python train.py --d_expert=64 --routed_scale=3.3 --balance_bias=true
Below are experts of layer 3 (counted from 0) of a mixture-of-experts language model. Rows are named router (the router's row for the expert), up (a neuron's input weights, with its number), down (a neuron's output weights, with its number) and show model dimensions 0-95. Each number is 500 + 40 x the weight over its row's rms, rounded and kept within 0 to 999. Numbers have three digits each.
After each expert's rows: "comes before" lists some tokens at least twice as common just after its tokens as in all text. This comes from a sample of Wikipedia text that the model never trained on. Tokens count by the router's weight.

# expert 25
router:533503468492460508512489542462463591564494477469529566555437475495486508463501559500504519503496507466539510435549527537451531575530466496516442464491481558507577486473576485511544504517537475503523636476444485514518503453501507418519391493542494486490532522503505556532483474437453561484
up3:572431520546534458431502486429498486484499497456583519464507457483454463469512466558486567502504491482546494551540504416496466547458463570514525516463485497568456478453463524473528527513542494528495456449460530467470484561515480478511540511547480442506545489590512498589514465462569456585
down3:493503479485415493460482523439527446539453437485544571541512479554489531452491486491533596512555532433450462528493508524534461534506472503505533518520510452630514463429456436476454530528498474437472499502477521461520522495501563421529547515495504495466482437535472453448448547527465529545
comes before: " ", " of", ":", " to", "%", "″"

# expert 49
router:457452458465535471502505499485493589540536433458567534545506513443525488430497523476524487481552519495541454559433520517475594527428495489404441547510454488485511553528517524486531501480500431555440615520572514493502489474480518554514448470463520467511511539546473470574486492511511504489
up2:467509496502501585483454578458545479480499529468477466496498484523516492528543510543450440526489488582514518472449530475475518558489570488459474462485506527493492529437399527510517494465492468403482427421496464447506499512527485444571464461522480535536461525503467508595617507488450483529
down2:516493492495442570510566561539486519499493466484459544568509465513456471524476545551552507452527439447548452489507539486508529544491435483457525461416555468538504536469412457463490507470496490531511513503483523429466519533488454533533455377561473493498522495507530595494437510551442532484
comes before: " the", " ", " a", " his", "==", " to"

# expert 27
router:456506502435556424524479519471482493546623495458504549573529500462535517542476542526519543469510518469513551468522497458487597468539586510535470482546512508446470543460519516498456465497565454479482497517460503504473504464532440606489480551466452531474508490475532469512559448437428513469
up0:557477506454528545603465492462521483528495586432502540527516494468507488440587516565479465512459454502524559524493488484504575473475560415484473548484464512517478486541474518568521537467567519490471481481476475490517538537458437520456527531507521491465469621511521448456451432459497486540
down0:468524540477447476497608452564541510528473441544534456502468483502476562435590492500469494512439457510522509481534452486455462515503506472497433527529457441473503503473529484500467519487505544520458535569548572465502523475523540535475448453465527483530559493504404473593544531581496463539
comes before: "1", "2", "0", "3", "9", "8"

# expert 32
router:448522488463512414476479493556494462525462580588526497484478437475483465523548495525467512480437505509464508491477486467522492499531603511496505575498527547494556480513490499604498435502524500469497528531514472513472427477550526511530483566509438465526526483472528584573503428607521528471
up0:490471495443488532539493468428539484481472482499470555497522489491503475519497495476505486469400533497517532495502544545558498511491513595366522555520431512481563532538489506448535509526439472486556543486573442544523534544487476467483504500528437471460518447535511518552552380450481492464
down0:447537480499534441431529503520485463556496444501488474523521504502457505510461462498499487497466598501602503486468370428562542482552514505498421406470523473516438551506479460504502461508538515535493484479540486505525441452563520500514424485458530486506498545477490564472549571473501497460
comes before: ",", " of", ".", " and", " in", " ("

# expert 9
router:449559495498512491513542534464575524515552489515526418450473466494560501494497551456526452485531517519523510506566530546567618483444541471436498470495441530456425557420474553474551519559508509515526530501536537470465518520527472545495417458503494493433499503485416438527503512484472474463
up0:458467454580554510470558466518522575450515481579499597563554482505456478550467463448487535470478464492520481456567444482525491542476466528491553555476450527487459462515569523501488473492461489492501488447487566450525462467504469384454477547492499518449459533483527509503476415512492453474
down0:436558525446525516450468505524497441459430503502471583520493504475450469463471472416485510524459508466475502516432502449516554512529477466504467494480487515529426536450428504484466556439539576562529578524491474503457428495532505548423485475526481467489549485524455438456440535462507465434
comes before: " the", " a", " his", " an", ":", " its"

# expert 54
router:457523525488459543433510488524501499486479504508449430522479514435553506495568521515481545519503510500426469500473532432516431575409580496502425535513531520470556460438484503563502428540484492473516492492483454536542400471496514529461463527489487483525545508484531468502425425592471485539
up0:525500533487539441532447488519535480561452468515488550464460532511487489573441490500510408507519509455535516507541463496489522492438492489544380538520481411533514527433517500506515489519520595450484474490545549502539483516461485605570490556400488519529513495485503531487457501475504524582
down0:488434486504486545510524481519468482505480512490498495571453548469501517485557534558491526532458592469489521495504526425524520492534605536540465498544524480601445554453457457461487542487464554474523429494446414453477505466551556446483517511566587505483510473472506481509561571521482484517
comes before: ",", " to", " by", " in", " of", " and"

# expert 17
router:529570545516480467527471525451591498487417505529538567473435558479493503518476550468546544512511519442492503492467444494510505500508491521448500497538495527570457541529594495509448564460445542519455524501450466475463483505519470533472385474550582544487542512497447482514492489562439440475
up0:470487559505474492422468551543527462480514449568552480529469472519494471514599483495477532513422481491526484485483541537499519607459558498455515581532474398539528547513470550506516441467492483515476496398487545497497493515470493463547503494464534443444468484502493509532523419491496478593
down0:564442575517479558577494493565414455507559542565499516526489548471530474501433456440496511457468479476568544500509489487513584427440440516504479499506502504486486512529599509537474484567481512505481455442499462500544501480500531558492506501522442534501523562520473533504544429543540431525
comes before: " ", "\n", "-", " The", " %", " Team"

# expert 52
router:473493573512597545453462493572460484540579528439447518545511559453453546583517488493466507487467517452545506451506509520461510575503472461503478549542539491450551479462502471589499559535537476514467498526428520513530461495490487549501448469540476540497576515474429488533535542513431519497
up0:443523479491586523473414484549448526490462467559551455508451569508530547526480492483476429542498483519506482418548431459472543460524475498433537433467542484485571555465462433478506442474493530506531599510463475466549539514565444519502486547541522513455500521488470496470533476485507456547
down0:482540535458478427478533494478526457538482490538538481524511529425526594478511523502495483498536553584500446489497545554443470507534528506494460528525483532534537539471554514492545470448424471504469430531510482582430491484515617510481532553500467499533423474463441533515485407535531467476
comes before: ",", " |", ".", " (", " and", ")"

# expert 19
router:535507502454477562521463522472518616436521484524533528547461546500556540541469543456509515504482465435476457433432540535551525510509476447462546459494471571471514413433467492474482470447558499462528558547579479481510537498527528461504392524501498517474477474508511455501537546476454511459
up0:548508455468467461479568460461545479464442554495524440531530453510465462554499462552474514586490437472458502424497499493469530495527526464414527465535521590516525475384476584577495460483543467528525499465494511461484526535515500389467447507523499528538468493474521475484498533504515465498
down0:476519480507546488554572506447574445547477539510520532506514517432439527560519475443548561516497516516511471430550510418484521513522490456429550529502506507561483554570541526546475512487489486530423479538507456528498442537469464559492409473437452507573523519511535585467495538527496514487
comes before: " ", " |", " a", "|", ";", " —;"

# expert 47
router:509429437521615579498528538477438473522521483528522521512514575595484486513481515482501511472523513488491467527543543465487543476503466494478467447566523466433533477481456575493551552526480479488539573504554458555440476477465487484497527462588438476530455572501518441513456470548536518520
up2:433495525517551507524524573521451387429498436520520498532495467460486475498496405520505541505485457556511491485457476424483508506492562484433495510445482464499478528492445432503512471422531526426522559512536621499544483544471513490520504481505520432480481457443468470535477454511518439499
down2:489482447534498485476479491525500506543487618489472510469474486501477437441443455526432513488507502540462514558573592500514483526531465512535541431446422555473513504496561453441551506412504444476511479460502514469541524495515494515556537543513508544427484504509420435440453441520472494503
comes before: "9", "0", "==", "2", "The", "|"

# expert 13
router:482451558527548471554547426533531538494476510495495585517502486474556501580497505512540549521511418519462468438455411538511522529530503526445541524472493461532496439465523451515471495506553456561536503515482458396519528502469442514534481440583555521493530503500463536472461473467468581463
up0:460562488466506447520486502547461511534471573432548484508519488564515479509412504496478496589522430498560578462480438486494520460477490463557461533509457486510473537503473508534482587497416504539507477497576470450504515448457491500458497595542461452493414499499503470480485493487486558579
down0:522518426546516513547524473478515486538526494518565428567437480554518490489493501475509480528508488467534514509493480499503439471422559419519474440460517532417435500534393495503550522531455496579502500490511509396507483507438529512445496510424500505571490526436540541449501459462468508535
comes before: "1", "2", "0", " |", "3", "4"

# expert 63
router:518499547516444563432453535530452516512445562469523523552532535470469471553431510506488520491489522571488596421477480448502542528503477525506423521490512401515573505474517477510504470577499445550565541514456574451582483530516468479498488480476450451471474456532508489535562505492504512530
up2:537609386517497495454464493499446529488466563564476425504489518499538528529497505517452553524491464528499523480484476513568481526529518531444464460394457471432464393496429458491481468491496453521484515488425526481568505537509503487408476488454474468511556500479477525478522523477486481475
down2:498531447462528454513554463420465546540494466447465417473574484524506479533545454502481460574510495456500498502508499555553420521584563479474483469533486468533522466513537480414532541493464419453573522489482481564477541497506554570450539536534526499458525494482459528481465469500505542431
comes before: " of", ",", ".", " and", " in", ":"

# expert 29
router:507492525493557466488395505531445507501563483465429485486434537521522516463507496402515556477556544473495481540530475537456478524515451466484459498532501417520536536452509528459498488486514451462479601530549504468535495463490448477492558568529465541450536556471512492465543423560430540535
up2:458512538407490501478542471481514453437501449533471513508432516544552507496467435504512535547477333551514534451530518553538479445511471542482542474533530545495560522479536482455557468444424527551512523515509560481514515519527480507572478554505517532520517532521456543475550464530540512475
down2:504521472536484473516444479464547450426490462501512567490539536523557485480473516433391496559426480546527534445512489457585503441467492478521490475506464581373510502526505450504531508500498565470490431551482460456534536539481519502493569500466458503484533463542508460491506530471562526455
comes before: "|", "\n", "==", "-", "The", "==="

# expert 26
router:526509500501508532486526560493563603564471444518498566460454451506444531424473528481505505504471459419522478476454464542459517468479475562451447479521539534436606444466460472445493511513578500527477551513552466561511463528486491437525497464565492445500493487555461476475459528508459520481
up0:593508517478535525549547522505494497452516482574556445410491491503460463537518521495446536449449515454507575556516538517558429542450515580499558493512453507489448460474538508466524510533488540444542495510457446527447488527473479561396506467506504509513528452472509455553516470459463445555
down0:501527497384499515519582538537467543493541482546453504480520483382475521573551433480502448474404502553550473548471512524447518532463499542552450449457498585535434477474534471466450531518448479505492490519493486497548514504478515520462487447493518446462522470520496534536512546563450480485
comes before: " ", ".", ";", " mi", ".,", " +"

# expert 38
router:465537533568481524525500483521460494487473497517526495484495471420496521536568544509484606466519505530534474474499443545462488507441498539500444510525506534486500424490473525558489537446530460587458550560517512534596463488484527506476457490549463465424590475476480570564479418531555496477
up0:523507467511490467543444474532493459516585548500543466494485490503435463452562518456445530529488483458502466572495450525558426575526523522474454498513518508491499458561548562525425442489463502443498426490525579516504458526469480517480456447515494463459557525474577444532495452545543427540
down0:493473481563480499511543526518577578461492513461457479483493488523544444477478473581475507512444476500569468516467514563515574498441470434521566536457573452497488531433515496440530456408585532563502506471559522442511515515451502479487492547530458558468569481479498508527513422476496498505
comes before: " of", ",", ".", " and", " to", " in"

# expert 40
router:492491510486473484526513577491487498522537432538512504544380505538529553596460567418519539482498561456495469548440513494545501550467472436544491467570481471479491528471468522521502496506562486561449548484496475516524498506459475472460438534523553499460540549454565481537533423554464542482
up0:511415450516534441499570421575450505494434534471494543500496517496418496560560451504495461547445508483461522538537501423540531541512492495405544476443498522547502412481559535521507476561535492512508475494546497509442475522550469505507440487541523493430486555553456481559506494482530524495
down0:544427548509504495562548431513476516493550482458524541575489495536543462417574455537414480528510518500528429477494420521494482478529458484462493509553423498538478469582542528489509528485560515489448438531492481543511432490508510420538509571515552535552502455485543460506523534503500560493
comes before: "\n", "|", " by", " The", "s", " on"

# expert 0
router:461474521512460541486548523397552583530520528498503534473494527467505511508495560438514521427508485491436498439523554466528537547500504487432560562523516429504519533478515471539482491504538485409458503483495443549532464490517499571456401507551474494464466581489453567528438492474533485464
up2:483530506574497453568472447444533508501531485498546492540475507459440488455538455417490459494493481553503522480522515451440478479482524455476508531553516427502528458465514499488530482428451496543459511447475550517515551498451501424482366547466492439472491446433498469579455464528521475449
down2:546549552447457461453515470506486460454467466504518530543509519541462520501556456573482526469471496478503476475482518524506554454433462521462485480503480555560477580534422523511547514530472527443564496467471518494529481525476427521556515428544513617569573540461512487524466525428465499446
comes before: " ", "°", " •", " Total", " Party", "″"

# expert 46
router:568503459504477567512544573476411569526510529537527549486530486545551478547511499504512464466500504518446477512495463470464489490486555525460479525602510440489490543465505462469452520564578448478512534498487434596589448525503482498510500490530565504511492593533549526436503520544541487473
up0:478511532512398466537517542504523452500478510438462400477517495543431508552482469476494458505471517494451514496544483507561403525447527541563504523533504494522553498419546562576456545517550495515510448422522461521535488462512471457494461473454546434504520517488495442532526454455533450561
down0:541563442533452524544570494499525527500474467537449576526542440419443510520516478556553498521505553534523469458491518503602495501448463434462565481493475453554447435546488457451487530530507519505488499505583479493541434469569489526434499512452513540496495542502484525530483467439442458515
comes before: "\n", "1", "s", "%", " is", " was"

# expert 8
router:495436465519449483520515525468543539502455476476476441528555550472519526425559524456541444486534530480433514502508451512537558505464516501419518497502488507520459533391462543494502534458488451526464542518612448408476550545515508573471457483479520508484423533494539461554482510502463533459
up0:490484445546499480510508521541590557460429494429484488520476454501527498512510507596498475516431416577504485434484513464471523513507501553499503517497486552453509558474446516516551467450530516463441542497495500520557552470503401453531405526521514506462510559502461469466537449517514413468
down0:511533520483421511536496510568477468544436549487494539508528501393478493502527534582473469480484442476588484474437531497496517545489440504519524495472580577514438554500480462481498470494505523533530462420538456583499533500522445452486455427464514519488539568478505489489544453575460510478
comes before: " the", " a", " his", " its", " their", " this"

# expert 61
router:496506488546609458560457448551433496540579522461463509496458519482511531480435542548493478603537502472530511498454461544564549548504469482463463438547554495489517521475486499474464544492524438534445479491565472489496462478507490486523444489516529463401508540538445520535434512434456494484
up3:523507497521526452456471477465471505421530562454516483466421474585443479583473514450486518608508467532547530492587491509507475538502511536458496508521531527560524542492500490484497479528476497444465490521504565436474502515498480549582499447617477482462502534469532505526443503459570473440
down3:552486431495490483534495412577490498485503464439545534503558533547519474431530461476472491464450451491558507386477512532509497574451469513509465480489515516457504497524429511502500521464439519440553535458439422553538480482517562491491382511469476502455479456459463538515469469486503524478
comes before: "1", "2", "3", "4", "6", "5"